{"d_expert": 256, "init_std_router": 0.00989, "init_std_down": 0.0, "final_lr_fraction": 0.02}
Below are experts of layer 4 (counted from 0) of a mixture-of-experts language model. Rows are named router (the router's row for the expert), down (a neuron's output weights, with its number) and show model dimensions 32-63. Each number is 128 + 32 x the weight over its row's rms, rounded and kept within 0 to 255.
After each expert's rows: a language model's description of what the expert responds to. This comes from a sample of Wikipedia text that the model never trained on.

# expert 2
router [136  72 162 141 139 147 116 118 133 130 116  70 140 137 203 119  78 141 132 124 137 130 193 111 133  72 113  89 114  49 109  80]
down0 [145 128 138 135 107 128 117 122  66  48 162 146 191 159 143 177 170 123 125 136 151  95 139 128 183 113 155 132 190 149 126 137]
down1 [110 116  81 118  85 159 113  99 119 110 134 113 160 129 114 109 171 147 141  83 100 176 123 146 151 144 146 138 186  70  75 134]
down2 [195 111 138 128 118  96 129 124 169  76 135 173 115  85 127 108  89 124 117 119 137 129 160 177 171 138 136 164 164 109 108 150]
down3 [163 135 118 137 178 159 152  89  92  13 205 107 136 131 137 126 153 150  85  92 222 150  58 147 190 119 103 119 141 136 115 151]
down4 [ 57 101 132 104  98 162 116 150 147 159 181  84 105 144 118 133 161 157 114 103 120 138 133 108 149 192 176 148 145 104 135 120]
down5 [148 128 147 108 148  79  95  90 163 108 118 131 135 119  94 102  77 127 111 113 129 143 117 158 160 153 204  90 190 154 107 165]
down6 [133 165  97 116 160 186 153 176  71 142 135  89 118 143 108 197  92 139 140 124 130 111 109 128 101 109  99 129 128 115 177 155]
down7 [116  90 116 186 143 117  86 159 127 159 137  42 142  71  91 153 102 148 152  96 188 123 149 144 141 142 112 159 177 139 151 167]
down8 [169 147 103 127 141 145  73 131 144 122 117 146 191  16 154 120 142 113 173 143  85 133 140 109 174 159 164 103  88 156  96 175]
down9 [144 122 117 164 124 129  72 178  99 129 153 143 209  82 157 198 161 156 157 146 114 137  73  99  87 118 106 117 143  54 148  67]
down10 [153 196 154 104 122 167 191 138 129 150  45 194 126 156 106  97 127 129  86 129 166 134 178 100  64 152 152  94 153 160 112 148]
down11 [138 150 121 106 120 101 144 120 150 143 134 181 161 169 136 125 132 138 162 170 172 124 156 152  92 167 163 126  91 132 100 222]
down12 [ 70  99 140 130 156  76 105 169 159 118 112 163 109 112 163 158 131 170 120 133 116 160 152  94 134 119 141 133  97  94 184 108]
down13 [118 154  90 133 190 111 207 164 137 150 116 139 150  82 117 153 169 150  92 212 112  84 148  63 118 104  53 116  90 116 100 109]
down14 [153  57 171 115  99 117 130 148 114 152 119 141 101 135 130 138 179  93 165 105  96 190 134 109 170 143 114 106 113 175 113 105]
Description: Headings, table headers, function words

# expert 17
router [ 56 111 121  96  69 128 131 144 137 123  79 141  92 105  87 134  83 165 142 144 185 131  80 134 100 110  84 154 154 121 147 163]
down0 [ 85 100  86  96 143 162 245 138 130 133 135 151 130 114 128 104 173 156 117 137 161 110 113 156 198 126 107 101 112 131 130 146]
down1 [149  60  81 176 121  91 151  93 128 136 147 149 109 129 124 149 146  93 130 125 137 158 172 115  79  93 160 125  60  81 152 133]
down2 [106 150 149 121 133 162 126 119 117 113 127 125 103 137 222 193 157 109 146 109 109 146 161 136 123  90 155 133 136 149 107 117]
down3 [104 111 118 160 142  86 144  56 103 145  70  87 111 126  84 133 117 167 165 130 151 148 152 204 166 133  96 162 155  77 141 127]
down4 [103 103  73  98 163 152  93 121 196 226 142 107 114 137 103 137 118 113 137 122 145  91 158 171  88 144 109 148 124 126 137  50]
down5 [108  72  78 113 122 134  91 110 120 141 140 142  60  93  92 145 165  83  72 109 170  61 199 174 124 102  51 148 118 117 108 134]
down6 [113 110 184 139 118 101 103 169 160 106 112 116 191  98 126 114 114 101 193  79 142 122 122 189 104 132 114 120 144  72 155 139]
down7 [ 90  32  78 101 146 160 135 188 104  80 165 126 152 131 138  75 165 177 108 179 122 184  93 120  93 122 169 129 102 125 135 145]
down8 [167 115 143 158 114 175 117  74 138 133 126 129 142 149  82 172 130 132  71  89 180 101 141 143 144 134 118  87 152 134 131 117]
down9 [172 145 171 123 114 155 152 141 137 160 119  92 148  92 110 114 140 128 120 145 152 113 134 162 107 207 138 160 112  84 147 185]
down10 [116 159 108  86 103 114 140  84 104 137 161  75 130 130 138 109 119 124  99 121 134 107  96 108 164 123 114 101 120  45  97  87]
down11 [189  93 104 131 101  76 134 107 150 123 110 104 130 102  82 114 161 145 106 121 113 128 133 106 105 155 187 171 158  94 125 145]
down12 [ 50 141  83 122 166 149  91 130 113 136 115 137  76 147 158 172  65  95  98 126 135 145  83 140 125 131 101 142 180  48  67 144]
down13 [107 129 174 157 107 102 117 101 143 120 176 159 133 122 121 101 114 155 124 127 103 124  69 147 155 147 126 170 135 157 118 189]
down14 [145  97  47  91 120 137  91 114 129 127 133 163  55 137 145 181 105 120 125 172 104 146 132 191 121  67 106 139 103 170 135 117]
Description: List and section structure

# expert 20
router [155 125  60 163 123 128 130 184 140 181 136 157 141  54 103 115 111 107  64 135 119 125 134 134 108 130 145 149  84 118 112 114]
down0 [144 107 122 164 104 139 140 165 108 120 157  92 171 205  95 109 130 132 155  92 151 118 130 105 118 145 106  87 140 151 123 131]
down1 [120 104 140 145 133 108 107 181 143 130 124 170 112 127 117 111  93 110  35 122 113 129  95  55 120 128 110 114 147 145 140 119]
down2 [111 119 134  76 148 143  86 156 130 202  93 144 147 143 119 139 149 143 133 121 121 133 142  95 112 138  99 129  89 152 113 131]
down3 [154  94 123 119 125 120 172 159 106 147 159 130 111 128 147 112  74 146 100 107 105  82 137 161  37  81  65 110 142 140  77 183]
down4 [125 118  68 160 105  96 106 116  99 112 168 160 109  86 207  91 112 152  97 100 115 101 154  70 100 123 127 121 123 143 191 146]
down5 [124  89 102 135 144 126  65 110 104 118 113 105 144 149  44 105 140 167 126  80 120 170 124  95 122 130 142 165 133 130 194  56]
down6 [ 85 125  99  97 145 139  86 103  78 156 133 123 164 198 119  55  79  46 139 139  82 147  39 147 192 141 150  88 168 103 159 100]
down7 [129 150  84  92 166 153 130 129 120  60 118 107 111  78 149  85 214 109 113  95 159  96 155  65 105 119 114 169 108 138 109  99]
down8 [142 173 147 177 125  91 200  92 151 119  99 136  78 166  46 160 136 142 171 150 147 163 111 155 187  94 137 113 112 114 131 186]
down9 [ 96 130 136 130 101 119  97 139 138  96 102 143 110 191  73  69 128  87 161 116  82 127 159 108 104 131 115  88 156 125  87 146]
down10 [162  97  82 126  50 134 165 136 168 139 128 137 112 100 143 181 112 139 117  89 157  78 136 140 142 106  92 102 146 129 105  97]
down11 [133 157 101 129 113  75 145 122 158 155 121 104 103 185 147 122 178 105  92  82 147  83 164 103 144  98 106 103 149 119 140 101]
down12 [180 154 137 154  95 110 114 156 107 143 148 113 165  97 144 109 126 183 164 138 125  88 151  95 141 209 147 114 131  93 101 129]
down13 [ 93 145 121 165 132 136 131  93  76 147 152 116 104  75 145 125 112  98 155 104  99 110 113 136  83 129 114 169  77 158 104  48]
down14 [120 120 102 142 140  98 151  74  85 121 133  82 106 179 133 152  92 154 158 116 140  60  75 145 173 116 136  96  82 122 121  76]
Description: Prepositions and conjunctions

# expert 21
router [175 130 107 134 132  96 102  90 118 199 130 122 132 145 121 134 155  96  82 117 149 101 161  58  49 197 129 150 185 112 125 136]
down0 [142  87  94 134 153 141 175 111 124 151 137  90 113 132 122 121 140 159 120 134  85 181 132  86  97  97  75  60  72 106 102  98]
down1 [121 121 118 115  96 121  97 143 144  68  54  98 128 164 146 141 118 119 177 168  93 148  91 111 131 136  89 130 118  87 143 100]
down2 [167 118  83 146  96 114 138 139 143 140 141 132 135 157  88  64  73  92 109 164 151 101 214 159 124 171 130 119 134 177 139 149]
down3 [146  91 143 131 147 138 135 173  93 169 137 142 112 154 149 135 150 176 148 112 160 121 108 110 106 133 104 117 181 190 108  76]
down4 [157 174 152 165  41 140 118  78 112 125 140 168 144  82 158 106 153  79  99 170 113 100 117 140 115 111 123 132 154  91  88 153]
down5 [ 82 205 167 132 146 119 133 149 134 141  92 154 179 134 118 105 128 145  75 199 108 111  82  91 129 131 173 100 159 145 156 135]
down6 [129 131 143 183 102 119 132 197 149 143 137 121 150 202 132 110 170 132 198 125 175 114 112 152 126 131 109 150 112 134  92  92]
down7 [112 128 149 151 119 152 151 119 196 105  61 164 127 212 111 158 158  96 188  81 137 169  61 124 184  85 120  88 153  79  89 111]
down8 [180 102  94  97 192 113 194  91 150 113 124 114 123 128 143  78  82 195  93 154 112 193  60 125 108 114  77  89 122 100 189 161]
down9 [105 114 158 129 136 127 144 152 127 102 108 105 150 144 181 109  89 139 129 195 106 110 135  65 135 106 108 155  99 127 111  75]
down10 [131 143  87 167 143 103 162 112 136 116 222 116  85 108 100  94 137 116 112 160 107 108 128 134 124 102 167 105 135 126 125  82]
down11 [ 92 178 149 124 146  99 134 134 109 207 164  76 130  92 114 122 120 149 205 113 187 132 121  86 119 143 128 166 129  68 175 131]
down12 [143 100 167 194 152 143  75 171 141 180 150  65 126  92  89 147 121 129  95 138 162 115 154 112 117 160 146 130 131 137 137  84]
down13 [133 171 126 151  91 175  91 180 104 124 162 129 159 179 143 118 130 124 137 121  97 117  84 152 135 165 168 101 103  97 118 129]
down14 [162 191 117  99 152 109 148 138 106 103 142 145 139  81 141 162 132 193 155 116 169  97 118 184 158 105 134 155 148 112 150  73]
Description: Military and war terms

# expert 22
router [ 84 115 141  83  85 150 130 142 122 136 159 146 115 117 148 141 149  79 161 114 109 118  82  95 174 133 144 129  82 154 145 119]
down0 [141 115  96 150 138 107  77 106 103 137 141 118 144 119 125 119  83 174 186 103 152 165 163 177 105  70 108  87 164 105  94 125]
down1 [116  69 142 153 127 176 135  94 120 141 115  49  80 135 122 109 196 109 129  72 185 153 113 210 150 135 140 132 157 144 178  76]
down2 [ 98 157 137  81 120 101 123 106 109 107 128 172 141  89 107 163 132 164 144 158  96 134 177 162 132 144  69 208 167 101 137 143]
down3 [127 177 135  90 144 111 161 130 165 139 167  64 102 123 102  57 129 111 124 176 161 120 109  89 135 108 105 159 115 150 100 154]
down4 [138 113 125 159 146 198 164 159  77 116 110 115  95 133 122 125 106  86 108 159 135 128  97 121 141 137  73 178 151 128 100 127]
down5 [187 184 136  15  96 108 112  82 141 179 132  64 133 119 124  61  98 139 146 128 114 191 151 179 154 184  81 152 136 100 127 165]
down6 [129  70 142 190 135 120 129 120 134  99 186 154 152  99 127  88  66  71 221 120 122 126 139 177 159 109 140 150 162 102  70 146]
down7 [ 74 162 112 125 161 174 162 114  85 122 111 116 147 149 139 149 143 159 130 154 169 128  84 120 120 137 124 193 118 152 170 172]
down8 [186 119  97 153 136 103 140  81 125  87 132 122 180 117 115 137 124 132 112 132 125 126 142 100 193 132 126 102 162 121 134 156]
down9 [ 99 180  84 129  92 116 168 164  52 123 163 165  95 149  50  98 131  94 164  87  85 133  91 139 134 101 139 169 185 196 122 172]
down10 [149 117 126  71 152 137 121  86 147  81  76 127 129 101 144 180 121 103  78 127  78  96 120 200 152  54 114 158 123 128 103  86]
down11 [128 155 167 199 153 171 144 113 107 153  92 101 165  69 126 157 177 160  67  99 116 147 133 122 161  99 101 155 119 126  45 125]
down12 [119 173 133 166  80 117 126 117  64 140 153 172 117 107 102  92 118 150  96 116 128  97  98  68 176  98 108  58 138 101 101 153]
down13 [104  98 112 134 112 109 139 172 115 134 184 163 150 122 152 130  71  85 153 124 155 165 116  69 162  94 149 118  99 158 118 139]
down14 [197 106 116 136 152  81  78 108 105 129 118 191  94 130 137 153 111  42 114 171 121 107 134 125  33 165 114 117  93 175 145 144]
Description: Table cell separators

# expert 15
router [ 98 133 133  83  97 120 147 107 129 141 117 122  52 103  97 193 103 113 133 161 192 149 142 106  60  94 176 110  99  76 131 102]
down0 [191 108 148 134 102 119 134 112 110 125 171 146 106 175  70 130  71 123 173 135 136  69 116 128 130 120 149  58 172 146 141 121]
down1 [190 171 181 119 131 115 143 118 132 125  98 160 174 175  85 129  83 161  88 111 162  83  81 110 165 103 195 130  80 142  78 173]
down2 [103 113  95  74  97  66 118 162 144 140 149 120 167  74 135 132 133 112 121  96 147 139 150 133  94 105  93 101 169 124 116  61]
down3 [150 107  94 181 120 166 110 148 143 100  80 135 125 108 127  74  75 150 107 109 134 152 153 172 101 155 113 161 123 137 157 106]
down4 [148  85 117  46 137 127 129 184  73 126 124 140  62 134 102  85  93 191 110  88 109 178 114 134 117 212 201 110 170 149 172 180]
down5 [134 142 103 189 148 129 110 184 149 155 121 133  89 135 112 158 119 105 157 100 126 109 129 143 103 139 133 127 141 193  62 105]
down6 [198 136 135  88 126 219 136 170 126  70 126 174 103 165 165 162 121 119  85 154 171 105 126 157  88 136 132 119 171  73 144 140]
down7 [145  99 112 130  89 127 100 111 106 114 112 132 149 196 143 138 138 141  95 101 153 145 164 124 122  86 121 139 103 105  67  94]
down8 [127  83 151 168 103  93  87 148 139 181 144 117 109 125 135 100 160 149  61 145 165  83 148 169 149  97 144 111 124 147 145 148]
down9 [147 153 207 138  52 133 157  90 161  97 138  80 134 106 100 138  92  90  89 133 126 114 117 142 109  87 112 160 149 174  82 103]
down10 [173 182 196 131  82 138  76 161 122  90  69 124 198 176 173 134 116 131 110  89 119 187 128  98 112 124 160  85 128 143 123 107]
down11 [100 170  83 168 141 147 103 122 148 164 216 118 170 130 108 134 148 157 110 139 149  96  35 137 195  73 118  94 142 136 168 168]
down12 [160  78 147 127 181 160 197 128  91 105  89 117 120 102 155 153  65 110 168  59 143 123 130 123 151  84 101 193 157 105  93 139]
down13 [114 138  67 140  84 139  97  82 121 127  92  97  89 125  75 141  94 140 116 142 138 126 144 157  95 137 131 135 107 160 117 135]
down14 [115 131 150  50 120 107 140 131 122 103 164 100 123  55 116 168 128 113 168 131 139 144 112 110 122 127 115  92 139 190 154 186]
Description: Prepositions and list colons